config.toml
num_hidden_layers = 13
hidden_size = 192
n_experts = 12
experts_per_token = 1
balance_loss = 0.0182
init_std_router = 0.0187
lr_router = 0.00166
norm = "rmsnorm"
beta1 = 0.9
train_tokens = 233200000
Below are experts of layer 4 (counted from 0) of a mixture-of-experts language model. Rows are named router (the router's row for the expert), gate (a neuron's input weights, with its number), up (a neuron's input weights, with its number) and show model dimensions 96-143. Each number is 500 + 40 x the weight over its row's rms, rounded and kept within 0 to 999. Numbers have three digits each.
After each expert's rows: "gets" lists some tokens that make up at least twice as much of what it gets as of all text. This comes from a sample of Wikipedia text that the model never trained on. Tokens count by the router's weight.

# expert 0
router:581557459464461541487514517535532481496440583474496519509562513522481502448530452502471496500569504492461480550472549549469514517516465492435448
gate0:456446519536527477470491443520548530574433408538564550439583503537497496546496494442460399496508510423474456462517548451481516473472435480487461
up0:515460475498485468436541503420511546582521493534568517513475488525492577510479452498476433451527508449423477543520463460448487541518447501515494
gate1:503596526471524512443397506498531476524576479613410475445502493562506517534467534493459504519508488499455476549456474495444495483421554612500499
up1:550612550417515554523487474460472512498452526573509515484471484477474489472457542480467541455511507480519469444488475502567496510465476531476556
gate2:562467523442511472503548464487483413591509506490472511479509517516477534523501511514453424511504444451451506527502517530501501540455485461410510
up2:533512494406466475535527451483552487548500547482582450493487574444470497476492539530502576488472439501494448432519584504549499513519445474468497
gate3:464443527500488544483503553538465464541540403464457520518499502433485456496472497504469545492405424496482537393487561436463528472549520504445463
up3:514549523559534538519421505514466483514489563487484498590626586543548528546505468488435463525478521483537541592486463545530508507519574525583539
gate4:521499535515465503505511479524498526541603405471519479514476394526506561494547509538486536489494510482516474459519499500454479433417419503542480
up4:493535515568534461469500499447518541481461571580466482486550531531482475506513494491540487479510490401495571492488502462513544516519508503486520
gate5:498462518508601452549539396505538460520564491542532577447578475478462471563494486437525428505540465475490568517443486501454447569474509478531544
up5:577501497540487506551501514472463506517546507476496451475565545481571498487442464485494552437487481494559487467544527482480462438510469484442477
gate6:423501493592454525521546460512586502566490476514461524528524526412506532473464432434450487520499467474507482448520528501487437494504500486505514
up6:479582485530557462559435547520522524522466449487567447544450600536455449506478531480501523551533524541474574548508444490506462496439499498491530
gate7:537477427578526481498537528499456454577554555458486526477536490507507491500425484501580481482508513484548502525528419494473468528542484463463498
up7:519450508528550484530544472497467481514491466523520554473471542494529402490563444491379471465562516571473500478506487444449556481469475549487513
gate8:487495478509484471542507528484470473543468434498418487479485481409599511483505467513532502497449486446459513516511492460505505458588504480566401
up8:489487474574509491462532489510457524462486559506490446561500572458513441523521494536457492537521570529504526497512532544470458500468502466480441
gate9:557499588465540452524481566438561499500537454485487508523555553489493446531543563513507532509545443495572528482512494531494579469465536581575499
up9:504509474481559510522474495519496544457558466463483408524503513517460551493432528553480527606493504554473520408502495547534512526426437481576469
gate10:413495448550562552505513520493454508542543485577527509533536424499513508557513481509441468563441417472448431528547463492486494586464538458555440
up10:507503457557531520535493430501505509556524533500542453483498496565489471506501539487479447526552545526494477521475521404550494534462508539479423
gate11:500481563517539455515441590434438444437562490547581516472516453566573456514524506509472534578573440453518570484461496515438528490458557498532503
up11:502442513529498505495446548525483443434518458526527487533521567515478532544528470436525562595481440439478545508517503528444470452470571547517436
gate12:520497507566509513471467546485469471499568420521586414480444516526485500530462525461496533559507493498521558530512456513492524557478543509549522
up12:480523548462486494507509506470526491488436556475407561525618455521516508485572491477507473508504437538443470514507473457453510471466505439514537
gets: "the ", "The ", "a ", "this ", "first ", "one "

# expert 8
router:544506464478503562450478543510553533557477536555467427501547475541536520504502529571547563472476463505558514529451477564486547502487513527489579
gate0:477540561504458477485481548431523494486500440522461505476413454483499513421520600511515551502476471502447545411565484471451528478467452492497524
up0:480550558509493553484547434510434473480438504473575440529507507502483502556470471484496506426500494478474470503498491551503444541525520516531484
gate1:560535468472508511394459538546493469548516564549554530413542532520478507510491551510438474446456523485464553502564480497500544578494506449539471
up1:489505534484528491531494470516561495485514492435502482516521432528513466539576488521489538490528512561473438493547468466538402472462440447536407
gate2:473473417519451473507470542511468490586518415538497524529523527476479454573522583491450450427465495527480501463550480462458561548537494505474533
up2:404483476550475495501527498486480526541433427437530475433533585475476529499517473474414509473492501521480425471483462482514551500586478516454535
gate3:505513502540435570617475448447446454522531481484510519467557472469486511546545515531526511448505459482497510436544428496466494492505546545528461
up3:486497522498521491529498447528531595510532530481537484516525452468537492515537427477538475551544554499480433546476526507463504486491444473462470
gate4:553514512427554496459519488437492521510525489513436526474518506423506534555468557481526484435441516480507533499537483473539494504475501481415498
up4:507494490464529459503433482505530544533506500431496469437473463494469419519471487489441576508503450477512530513528411573497527489545495493471527
gate5:435563471527512449458520512535552420513545532450520544434497513503382496462546504486425535492409482452447468511497525413478550453533530475530500
up5:454506483531405536463481517496562621530550568502475566464523512497484527494515472471521475474439492411524494519504487527488483514480487544510469
gate6:507484506488468497471528470537509454534538446538483471437510482479499466514490555584555516465409547496490498529512509514485521510461502454480525
up6:508461529521458453431505501544512447523459440538533547436538484547488462439502592531513453442436551574544517537550525490489492467467482493495545
gate7:499535477485522524543516498499538437481526537506528497549453508448521546500442560595501452481459487546515414471534528437428509533554511510461502
up7:514532537474536552503415440480510514505489548565527535557528539536542507502478546509570503466580558483477516454507484505516525439552560539481459
gate8:478520543462501551479432453536531504537493420450432487475464555548530413520533544513534426507432545473471459457540552516483476435477505600500544
up8:496525487493498513501500479457543602483473464507412544517480425494539532450484461425447473483512542514399432515456453485392497489465466451490445
gate9:485406506444514525457525454502501558534516550455505536503493492516445478508446513463463499517455591519456482516522540518578458461408543509473500
up9:455560499542509462559449475435578467437482452585493444564489482436557527504551443472521477459486380498567467485481477462508515578584506519514492
gate10:497449482496496526516497594490537500440512543533588452443497506473508550516487541477534587507458443478488438473558628494464517542502502548495475
up10:559522465544516559537471557497534460445556545566501365459457457453485542444465558458516531549463465460527460492493529529512469496462512473487538
gate11:463521557478468451448477421463547471521439457440543437473439456536405479547532483529479532542562535487458553467535464477459488505460546518572512
up11:517506442520479585558454534439458479511537478392488535417459485496547492499460372491526516470437519510495529449494420504467466497476532458468537
gate12:552546548543485436524532505418572491501476501505498495606401539522482495549522525546529489503488577502520508463549500540456529506436450489511505
up12:501599569542514492482494522456525466531471501513444499467518516573453483546511537540543456458474518479460545495495522507462478479403476517495492
gets: "- ", "0", "1", "2", "3", "6"

# expert 6
router:553510445486542536375496478525449511416444534524518445626487541571551535498480459506489549526511489492537455552439475562508488516528472535473567
gate0:478422493488496502502425543467456508531510450547544437578512455537540468475547540483496507485530486525423582543545596455514465474514514458487485
up0:534443526523498522469542530467479489488533529494527485466473535530483511521521465508535583468519469489517512521536508562490455471502458419499467
gate1:470517473517555457495485464514500505496487514520521502507564548446530471478451532489431531490521424500450482463589511540482478499480458519505450
up1:574522562496464548506495546581528492548503539426494472547516522497567401497439419471555526485487472571460512472500495450518480547445516529508478
gate2:485481521499442464594451525439503462438546466586494546491537532556549426456536474464437514493568440560415506483576531434487476557447552416483439
up2:424484529522528463529445530471502476547497498502559563600472502514466483456564488543496464492492511599450525467488588377503499469534492472484410
gate3:538508509477461461547542452469525406524577433566489471519483439469451456541495521520527466489426501547489515559569527461545485461528533505515464
up3:482483507531480518526477518423530451450532490451537468487493470514553504425483539471504515503523466541499468512537477432533443521596494529562513
gate4:512563530459526499486425531520515480498514484501459509452533483514507541502459523510439509505508458439516523542614524612534452543517479501523472
up4:516472570532530494511476604508477484463506471528490502529480552467471501416474501529531453438496520498506466491478516464459550472538509540494477
gate5:506402450438441455453524510447585516521522471525453480471549553539488434501484501453500499487468541420433478529567498433531545497500485522454519
up5:413464445535455496508513484527479526423506486496438550404556557494495561486506503472464562578515513493439490475519493481507509534526521483527500
gate6:511508420501534516493555426442434466496504461504510458529484521537473488542447494576468428492537558511541490569579517486548483525569515500502511
up6:456458474499503526539527519537498470487527493530558499459523510545588549578456470585476500442570537500538419492506528467485538459515565448531488
gate7:430453507561456509560523573486462439412508506471506503492461479487521501547504570487469532521463496403489502515579460546510455522490533474483486
up7:529428566577499536584545481532510479536444535434429526516457492493485430499460483492493483587528469415457453506535504476533489497519491492552527
gate8:513494454540519526492452489475548497586508484497506444409450556521543476527479493550496495460489482409489527450583520537517490440514529453492506
up8:523514493519531437482570406425493528420499460459430450460463471462446511482552516502438480515579502517501531542500462467466534490547480506480545
gate9:459461558531495423441540448495555422491573475463531511511522418483475451520482523558494437539501497519450519527573510481481535473539500496460485
up9:495435491491532546524474400502541560482427456510536539548497528551572543532536511491533506521532506478477534514477526520582533479507427505520573
gate10:458447468455454520427462487534495511460547450457467514497559491483542521519530482483575545559517510456537457520584570525511455419529446493531467
up10:456474482511437497378502522514545528449553466620549442538464463509474463525555429492458557489529536467601514457536471584525501509539452558556457
gate11:520519511514542474427557477496530439476543470516494502518478583453484440506486565531495559479470460413504559489574559548478538542498546551522539
up11:506552601479503524539517544455477429488482493446509472462508503596506480476518482439442501533517523502471467593478509548487428496566464530582534
gate12:517418492523517469497594478492478466468553447538571540568538492453474458505474542490601433461504494479496497508552436519468521484542544464497496
up12:508524550509528489537483521545487579526484545531489518509496508516522484499486537439398513521530474440538557570516431454490517480453442517495531
gets: ". ", ", ", "\n\n", "- ", "; ", ": "

# expert 4
router:552509450481521467452476514495452535418467535438515408602513537554546536474499467514493573502478505525502525500449486559575511466478453512493531
gate0:485494478507511541477458488499548494457508478533431418540567505443444437597529580550547519457502595443466435545552542468514516490449485464427505
up0:447423564539486506448571461515495558531464532523512478455445519578497477522463461446512492432541561499548419526520513480503469469511561450580490
gate1:430472530506507482501438520466531441490564501547433549438515446497511548534549463445572519492422432470497534427624531530519537498464432511527505
up1:535458446539452519456486528582447493524486541530489503527446429440582500516509577461483421510507568480470569546483508557543478489466545466553514
gate2:516473481488517516535491469436511456509421398474534534473490525511525476540622512502462551557432509502504487468582441476532512545459573535467495
up2:486525504517549494475417486503513428509473495543461469491390494531569472459483519491427452559471542473485439553497520451505513500562563495443545
gate3:491510462480497462539525507491515497519531517501506476494506563488480433531524567462524505468522515522459513490540536488420541519454513539548538
up3:467479535499502512492484436483491447478515439509479477501454503477505510493465566536436488468485485567473519474471495478510490500584528512557510
gate4:482396538575522469552470432456524494514546497516468529493382556485479449506451496447451473518480524451531494474558500490509537431466506426521517
up4:511539546449466514546536574468534572604485490470460489523495476512601538480534469492535499517559415448470507498529579465500569520498483473499462
gate5:490465490527497442502546567457541452544637449522506558533537508467435456485503545522515511504474447481511527566581517466535482500444532407469518
up5:500499515481516539517500432568454525490469462509535545444565469535476435540457542501476549477494503537486612458492441535426505538414524537489482
gate6:493497466482551510519538472364437482496544424467512476549531547456509495420442508513565513523513488461522493460577536480518491459508482543478494
up6:497559607463437424525518481479479446468546558447575541482497500473518490489446514491467475497536503421508507445479525528441543496479497513431504
gate7:464459510431485490459503519594482459490506456518497536492449508489455436533476493460559441478467566485435491482569492443472586498529516510491547
up7:479412548565535532469505476479544585502505540529574450535528562506562462551545467518497539469473468486538493444533494528525479519546456428531525
gate8:494436494497537501476420487495505600527533511548493555485460572516449492522546484405548438484503492437480529512549416473520470493484458493488548
up8:561516465490523469531582562491488489492477479473475436513536470478550522504421537566434533456517491481487517511479529477453399547496524564551424
gate9:505393505613516426525412532528446502509485462492538501473466544444514526503506489448432559501543497526498469500567494457508496493500504480557517
up9:456506512460550476570477497487501512475511572580465438561469567476546576549498532462587535541486512485544507546525489479507509480566494503490559
gate10:508474537488515469513472544548533496489506418508491507509515562544610456443426590532512514517480441451421429512513548481441486495462512451506472
up10:502481493454483535547526495431490470476442481474488500518511524535497497510498514453489595548497434521513425498489509472559524467496605516478529
gate11:495479476499501566465486466499503503492586452471449485552502585412530467523539594599474414488511507533444517470580498450480488517511558475571472
up11:444560498446552503479408508470416517490506506475475407449531468523478506453457515488500477433533458481444483422503467509508535570514492521515507
gate12:471415423494522495545505463529509496544548478430484550468571598470481473498543471486492453491488508490576529577551449534471549500496495457481471
up12:455525438470404482514497499514516524560497531508513459521484480510515468552453570456484492524467470496526524520492515457473532580469531466515555
gets: "–", "; ", " ", "a ", "his ", "their "

# expert 2
router:519514439482468501516479524510464508455461529439454466576496537466580559508478432532465547520529526505527478540449436553523494513503451513474491
gate0:512433557501532527426520469473442477537532418465538504521548479517515502544554543470444525493484526427540458509557496447543480557409489452512532
up0:447554458521502546491404478467463497522515468490394562457501525564442473455486497521560483478518507494532502430486480474433515520493495539542569
gate1:531442489493508533492493530469521538563532452527467428492558549485551562493483542471490552471531502526486445487575443412461462559456489531462541
up1:532514516523550513571580482541538461483474587430522588523530518516517553463492577519549460543525467447505519523479541551482493509496472508535436
gate2:432491532501423445470483509452486505524420423529518475506490548441517482522481409556558443504506488469539540473578510489549476489484561514522472
up2:471518480527393459502524517517507418448470444460429533520511523515475489528464472486506423492519490503537505448535527401540534527452542502485485
gate3:464511418500547566490487570530485478496499472495541498544456495523543493513504562518454465528532475507455497497568516497537519430470492450527478
up3:499524541561543548501519492533528516569481415450435528498569537510480490424492480538602543480563475466536520420493517537395492531531459547454485
gate4:445501542477485423498523438449489510478510511433501525489416514494536502553522463475541542489549494371435460464568563531508520491467486518525488
up4:515493470489494492431536500473531584495480517415449449501454467502543546499510482516564460574491552584531494548524429496470477492440501523483483
gate5:458509556481517421567469498451477524477562486435500489496464440576507493559520564461460486490570606432458527455556476460511482568527515514540559
up5:460553530499521501552569503485438492441506483459484541487529497500498585521477561465569513477506526474533515506481464486510512495454545410496503
gate6:442532473510450470465491449444504455510548420583539493394499515460483501537490548429486512483524569545453501544574500492454477487499498483497502
up6:616490517565481417497477643492571506526460499549472481511452535464496532450506503431479518499472447441553521477534512505466503539566498516475461
gate7:416545484553557527532511542533442551522520501429531473510479503533465427487506482461507540478468540478497535461607539506421452544503545488471445
up7:576430492535490543517459531537544462480545540551534530474463521455494489512525557566495538497575479461478538513469470536482564444554474427578477
gate8:458501578535455491527490510502478505507500510460470492522512570548474532512535558557584503508576557435447456582574524497450462461463501561490511
up8:474553435499492420538493472498519583529482478547535555428530398477492489478503506458513561467535474543611507499467541467558511515534497444461479
gate9:501545534516478483480556504479576433450508441440509454451528485557494492563503516497518503526547527458452441417564492497494440500432558449464487
up9:497577510493518535509545423521518393517525483475494422604573459525506545497492493407556474470480457468457492519590539529514542519467484475498527
gate10:437497499432538429525459516465456459449506448493544476475494503484509406534461492554483532517539514531461391552577446511493555537500548504429509
up10:516495471463542470525478508449477518503510542468518458457517563466491394554562486508543486452477531483520491568536453432511537420452468441450543
gate11:427450490495568453467507530475406477531579463486471498543443550500520495598522440501499443501569489498553514502563460499421533538432542464486536
up11:439556489533556520517468425441464503561448503511507488528519526519448443491516465469557483439382476511456518469535527515573480545576478555488533
gate12:525473445509442429520549486527490498510455460504508489512515487387479530569533548506518463474425557474397474454584477526498557493478502527494415
up12:549526516466496514569516523477453524481455459468454498523488536520416444513490446539501529419526535467534531487546512536473375404446508608540541
gets: "| ", " ", "0 ", "|", "of ", "1 "

# expert 7
router:522560460560508474487577491525488533490419555476467525495484427493552548489492470465506543447563491547546439545475483546538500488540466411421451
gate0:518472569535419570468538490499549521512493466544501488474525513414443485495420562491523449522478473558484486556548512551497531439478472462471461
up0:517438511518560435453469490473465429543527435459516505513519527578543524483556466547428549569555513452531522403459530521457490442468588556483553
gate1:463467447469528566513438548515480522464523491510469481532491529472513503524528580540594500584490508567499469517535425488415529505500563478504533
up1:488546499531548469519489493500559481492481474503531553522490518481408472469480591498464447522538519515469460490455452483514522492507513500453502
gate2:480475505519491506512467523516505527507578534475438556472535522547512486498502552471468483467441526585501524472553510467503525498495490536551491
up2:544499555483513468460541598508535477532523518502558514472489551568430488498517572466509555427479410607461433457498454469590516535526472542560500
gate3:507500525514502543534460508453474456469483486494512459460551506541574442468542591476422520476500526465494470494538514547441427507485513495552438
up3:433516467477513511472472511521540520520473552426549497354540470528513492502477568435567460465485507443522419463560495502491456474494512615535438
gate4:485529511449529536524514472458541540535478486570458519472508447524506523580494542484515459452490431530493518466526449497515512495462482521489516
up4:483486447482507451476490498553556456533525491581444497456468503471518560506520511539397457444489481480505532552543507558518560570472552475495497
gate5:417480527537502485543532433554514526525591449525488444560480497458539510480539541476537505448490452473461536502522425484463487422503477417485471
up5:442539469544528473537583488462481527491610431527523513514453458487472450366485487446479491554507495488459500487484465565478522548568435484489488
gate6:451470524497531529567510520582546557511496482466504470465532527511469491479433562482472473467457433499492451495551459522392492557438550488475487
up6:525477499505467497500532506527512439397519513516521500461429548455549536568490472569493570474550494543557549493490468516507477494466411499490544
gate7:505525565483429504493509493513414494454560545446532557474529464455536526525549533449544484516465510426476537480520441424427520579485543421595510
up7:394464541479473493511471453430513588560531472460493501492472529487513535571537586492589515444495509500535497484512530447453498565523480476567491
gate8:518474530525515372513476442504518493470536502517526572499494472557522491519471510450461494532548514514548490467542524493505435458543434530472527
up8:533555506522473469488599455460520540577489452501484484501494521605520437514464525449456468502535557463497528518531511505455519545492460543534456
gate9:483499477577508479571499498452467451508416484546535479459475515524551436490546525531491491495467505525497486528510534487484516528550445423536446
up9:509454538504480462487493502509519518469497464539416563559462484526411556603519564517563497454499471505458450449521471435556493460492488466585419
gate10:503492513522474510520534517499485412545458488529520532432617483466533442481428557466505507520453597454567481538500506490491477492464503491530450
up10:492485484515483484468423529445464543502540549454614501459553430457484457554521505500475537446471497543498507531447451496491515508437497508512507
gate11:515503494499488512462530474514552452515526465435487577435480465517480488471456550568514439465528497506648508471508514491452532448534480482537489
up11:502457459511514477512435423594499511518509512496471427529476540542497509485527478526515469558522432506520555472458522502487510511493593460514473
gate12:459574472537545498500515450470430459543504473482589599497512495427457501497536482562460479464527490508556476404453523486451449540514559424562503
up12:494514492516459448436574569440529501480449490488525489447471420481513524579503479519498525510577535520540527536494488460499499512446436460476475
gets: "(", "is ", "was ", "\"", "'", "as "

# expert 3
router:530579522572472530517522499578487508478500575447497459445507510499510463463467412536535508571492528508522495493489487512551557546537548445541530
gate0:472535557545514456517517428474417482469540510500530584449484477438481525547496459489505454429576532429463515497501536432526539513432496504474441
up0:436471508594463531487520527558467538529526530500511544460527538459525440478551510508489461480487444559483547518484486517532590500451475529553550
gate1:463492479574471449478534548539452475571503519509479571502516495488459520495546580439494532560458483516495484514556474460454561524446517496480481
up1:555537559521492418513555492514423532602450477515480630476486526509473460492512516543488462522453522512505487480536529553466500493447438491473460
gate2:425464514565487508494491542478457543461524507556527455483521571403496438597581437454535504511455531475521536509576478501530476454594496500551496
up2:531468589527532456544518543486459537473505497578434487541512534443583537578484422523475466522573526503534542507465475533540499510549512473528474
gate3:518522501554516441563540499433515492502476522502438417485468506498496495492481492494530445543475468575536525529531513461461518595493494520463477
up3:452427502503506510495444530497472463517532537455528490471414472478495655529473398540506482421534494436463513437514533517540510523476556492483515
gate4:445444530541481442478554525514541403465529463590483566509485522531547447487521455437574471517515492470503535513509488498492469473509463538510443
up4:515495547469480483545484451486425561548462520394529369526539455501459533525420501496516588541494550632474537489548518485485553548415473467401536
gate5:521447434545568598543541498509498489503496446519473546497462483458525521521424469461483532521491451537496475421474432543537440483475514503519483
up5:438522421503564541479447510490490515549496474486520469511512514527447472533600418539489475503454429541505451504541475507551520611500586521497532
gate6:516438497490454472530496510430424530459531510464526410484495444497508483554511486544493419508529562544491489515523423474490501491506421502526438
up6:555554527523512446496478466451535446533558522560520518470482481499496529482507449513443510605554575502477470448415520486491543533442466552511470
gate7:474560553564557542534567542532517501523489517527563444536484470542509476467557496438455534394545459467483507567534464477460459511466563431493381
up7:465496488456496536527465447460523489473499521629517511488545406457488491494396450504521551551459509486481501491503513511518551498470507515510484
gate8:538549499493471388509546479548480463467454487534471558484471543487512546513467514415477543521568550462422466508461594546464486580405502506549554
up8:561474558474470542486469417524447537495475518459574508485539547484469487507502532486541550480432494523461435533543458611465455493480464514520553
gate9:523533490464543475489434472509443462488471546485546503472515492502451515468472517478524509517472509473506524441536482523451563526504492548532473
up9:573469486470482487537578538456518526486541520460437481488531489455491499518510458473452535435469513508507518506478542524495520413485480495443493
gate10:525506476477495501547476462501459545528553426519502541569527531464538523533539394519468561501425513507550501485515467499517490558508517494630476
up10:550438453460446468528497518482511484526454610507423488498446506571564550502517536512491493490524532516502515511485469546482511480437531481418533
gate11:525577501487538470506541510530462518424480492495503536413472517459550411514432562504512494554520432465468498525539558467431509494543522447462491
up11:483468508447493525507471446458565481548516485509513494511540526516508536461538410443487517501497510500556526525462426505502481526429459548499503
gate12:540518543555488503516514490472530455528582490502430452468507527502477526471487539469496484530463553423463418463467497496536546481473513523434382
up12:493517541527468566456515465508558477548565593493460472487477552521480520495511486486466467516501563414500407429524515489524493450425485469498418
gets: "to ", "for ", "in ", "from ", "at ", "with "

# expert 11
router:532527475508528528438547533509437521459472544506483454584512488497529552489508468510521530521533562529575465558417479524581498473495424551462556
gate0:510504508517528583481558524501493413573555483514495488482499571410456566507482567455499473494521503440463460513546494468447498427450475460435474
up0:470463514510477531489500524504498438504395518476523399541446451500507525501521490490512526474504568546559558475522543458467464445531487541558507
gate1:444426526536485484482481488390483523496565481489487508475455584492476459472503526400423492494530554527449448476549522503456541516559467549521512
up1:528431546526539509523525464493483441506457494540475486497541489396621509509527514446571543475464500452524493446507528532507550505454506535522506
gate2:520520446519530490488470556486497523525484546561493466494500538503472504542492536524507521506415598558479555394645477523581538512533518506573504
up2:520533528443470497541457505571439464551480467486532470492518590561504529532492410482530533495570445527516491460470471529448581519496495552524543
gate3:501456442518453546428468428528553476529526455471514474517503495564460534616505480453563578534495543518484583558626430522437462505517487520437479
up3:460431508448465433457524551482501467466484481547558535539515473442542497437457505539500532435454486408523492431538467468462556493506487422486484
gate4:497453518438551470528497489484562481529524518495539547509459522422524465553531496495478433484525453482433417471551484479504509503544585479441452
up4:509542511535508468556450471485489522412512473510479532558503430421531496525555458525501575533492490500429497536543536569464481475476502483477487
gate5:504539552533538445496497493465468515482472537516452545482435512559536486481443574481480462528529525490457479481583443500433512507483498448530494
up5:432493475529480541420478494524473497536517481518579488527481468503585520466526490476519579502528521447465532472509460503532468534570485476542414
gate6:509500537457505495428515525478500527529586447619527473493451435457450467492477545485493403467486490497532487518584499500495515448493467480444461
up6:489513547490510482427514495516526451461536430509475499463512483459504475548492460380463493460457517455520545526519512544418606511504446482497456
gate7:465508530541483514547468431497469511458530451465461510519476462498427450534499581435479484520519491545508430429540511496484449573543479520537534
up7:550460495496505484476534426521496498526509450466543460497425498488587489499530525467479507490505442444479551483502583448520453500512499444471497
gate8:523491500422578538467468461451424494469521452484590494462508512577469424479540484492533466502518509441456520551617590463427456510479442502485473
up8:406494479521464531495467429505509522499457487542523474451473418516510435529499512449492530547563541518584488580484412488428504536503468545569488
gate9:512451511490536459483471514507505493507570473537505506515502454428481501528445559453469556514495478506482526432587530451476510455564482531580439
up9:478554484475581471483512452546488591500505565581513462491500501497486495523486464475495540420540460541456463546568515470484478474526484489535492
gate10:475424448460525611526453520513492449558518438509582538494525492516453454536479550489503500449524575518435552478568538482588472548485552504445497
up10:499562476494491436575514439485488534525465480407551555402504444488535529482521479527516400500496525512471514431516516482401534451553528472507543
gate11:555486432467410499544483558466475546415480434464530467477483488513541513462480471488514439469499488453465532449560531485562579580441534542502448
up11:550450476465464459483475524515471479513542486475492532460430529476563482458542465501489496449536474472429501469460506410466523513457569464450502
gate12:448461615520471479473502504441488465482520448525530384437515566458464575550457547513437403528490590465507531512521546390478500497543481524473468
up12:510507539444490513472492543450542453498535480547540484481571446526518515522528472510462504492438544521605503537506523475434584530500519546493447
gets: ", ", "| ", "and ", "\n", "), ", ") "

# expert 9
router:515540441544529521480527514516491496425478523461487506528472517498542515502433470584540571521523512589564533532449452563543540526541530554494571
gate0:520542439533473460477527481520465509532490523474482539441519532526522548467486509479486518486511514538545523549594523502509504513509514538512564
up0:608502448512532584386552488425440528551483505556547459561518542518563550480518486445453462510551500493485429487443486457474509503475515486489468
gate1:554480513511567550524515501453539473507473501543561480530488578452463506498542553543450543466538441453504544543581540470496484550546504486425507
up1:500557545480512504539534447501469560546513510479510479515560450477548576518531461538520532415478574460516524509436517478464393560512512476535529
gate2:458546480488505582498488478510460481490515541546439521508505569472445585532488563437550479456484557497537497504563542454507525482512568429508472
up2:448504526548545450507500456493498549577549463482507521563440537589492479459483456502455495503446483520432448503489491490423489459421529475489531
gate3:479489491499470427561462462451536495470564479504479531520513504440496497553493567522484515491507508522542516444525486404537486483504526518452479
up3:525540532557497505453506546529556476503485417463579442469497467467511552487483480557517461501547554533400552437536480526486485443481493511514520
gate4:504521574519478524511541531533550507579504497519523467558456487463510482483502481505547499534483525548485521478550488495544491478487575491478492
up4:553584494505469514487516492424513527532507501552535513539471502491527522463495439476497462507452597460516503456528488535465543474537584454437531
gate5:528493479495474449464575504515477457506463492426417609476457536511531554480518452524467480549525529518498487533584603418490488437483498407487494
up5:521482493517510435496514495508535546530476486470470479519537542474495484564506498427477433452505546505549459480495507460474500539466550511583444
gate6:426485448532565471568447560455490541547540460436538456492479481545520500472536530522499492458454491455543467515551491500490503576516504477504484
up6:586516500530507460531506533570575502490513499536581536445569548497522531530488485455474534506532492479408487524485494517532473489494517611493520
gate7:504492563522597585491520441444489463493494515492507498499583537531467508543498552467468518439508475503426535510546519561481478557484465448409527
up7:541523450503425535498522438498471455518542569458456501455476546509467483511471506522473552511495476455525526550499552529544492507494553429498538
gate8:481502542510543531522534485424585479513534515479579454526560488447543499443522557543516478616582535567518467428556505509526467466602559507486490
up8:491465545489507555441483517457533495555492495480515460517505436521531481440507600523518459524534467522472482437478419531518458443635577502529504
gate9:539435504557474447439484498504476472509491448509453546522487521607529416566453578541511452473494448546507486538539558563467460483529543508522538
up9:532522525492575521519546497543465466522485526535555508448541549498518499435462436473441474556551551494496515475507457527552451519498445436504505
gate10:503495505552500515486426486505520509479491516575496506499449478506526487530549528489479418427474573509508546527551458520548505512482465487507451
up10:537532525469486532551526529459582455475488515461489522475428514533525502533434497469540471536446501465488569498497493507514433432473444567512546
gate11:497514460446499517530521479511469517549480470487569528522505581449557503597465535471503476522512472504509460479490530484511431436511578567547517
up11:502474492519567449444483503477466505482505499569475465569464468506539537470551481514482554473543486405485527510535507477540489485478540440454439
gate12:525421455526518495468503584511500435537492523562473541557505557506438413503520508595479468519542451536477544498586555556527465534451527453542503
up12:454509448489511496500474448542577485517523564501526503455556410432518468503534515464475454485489435578540494580468533494546466484538481495453521
gets: "201", "200", "202", "199", "198", "197"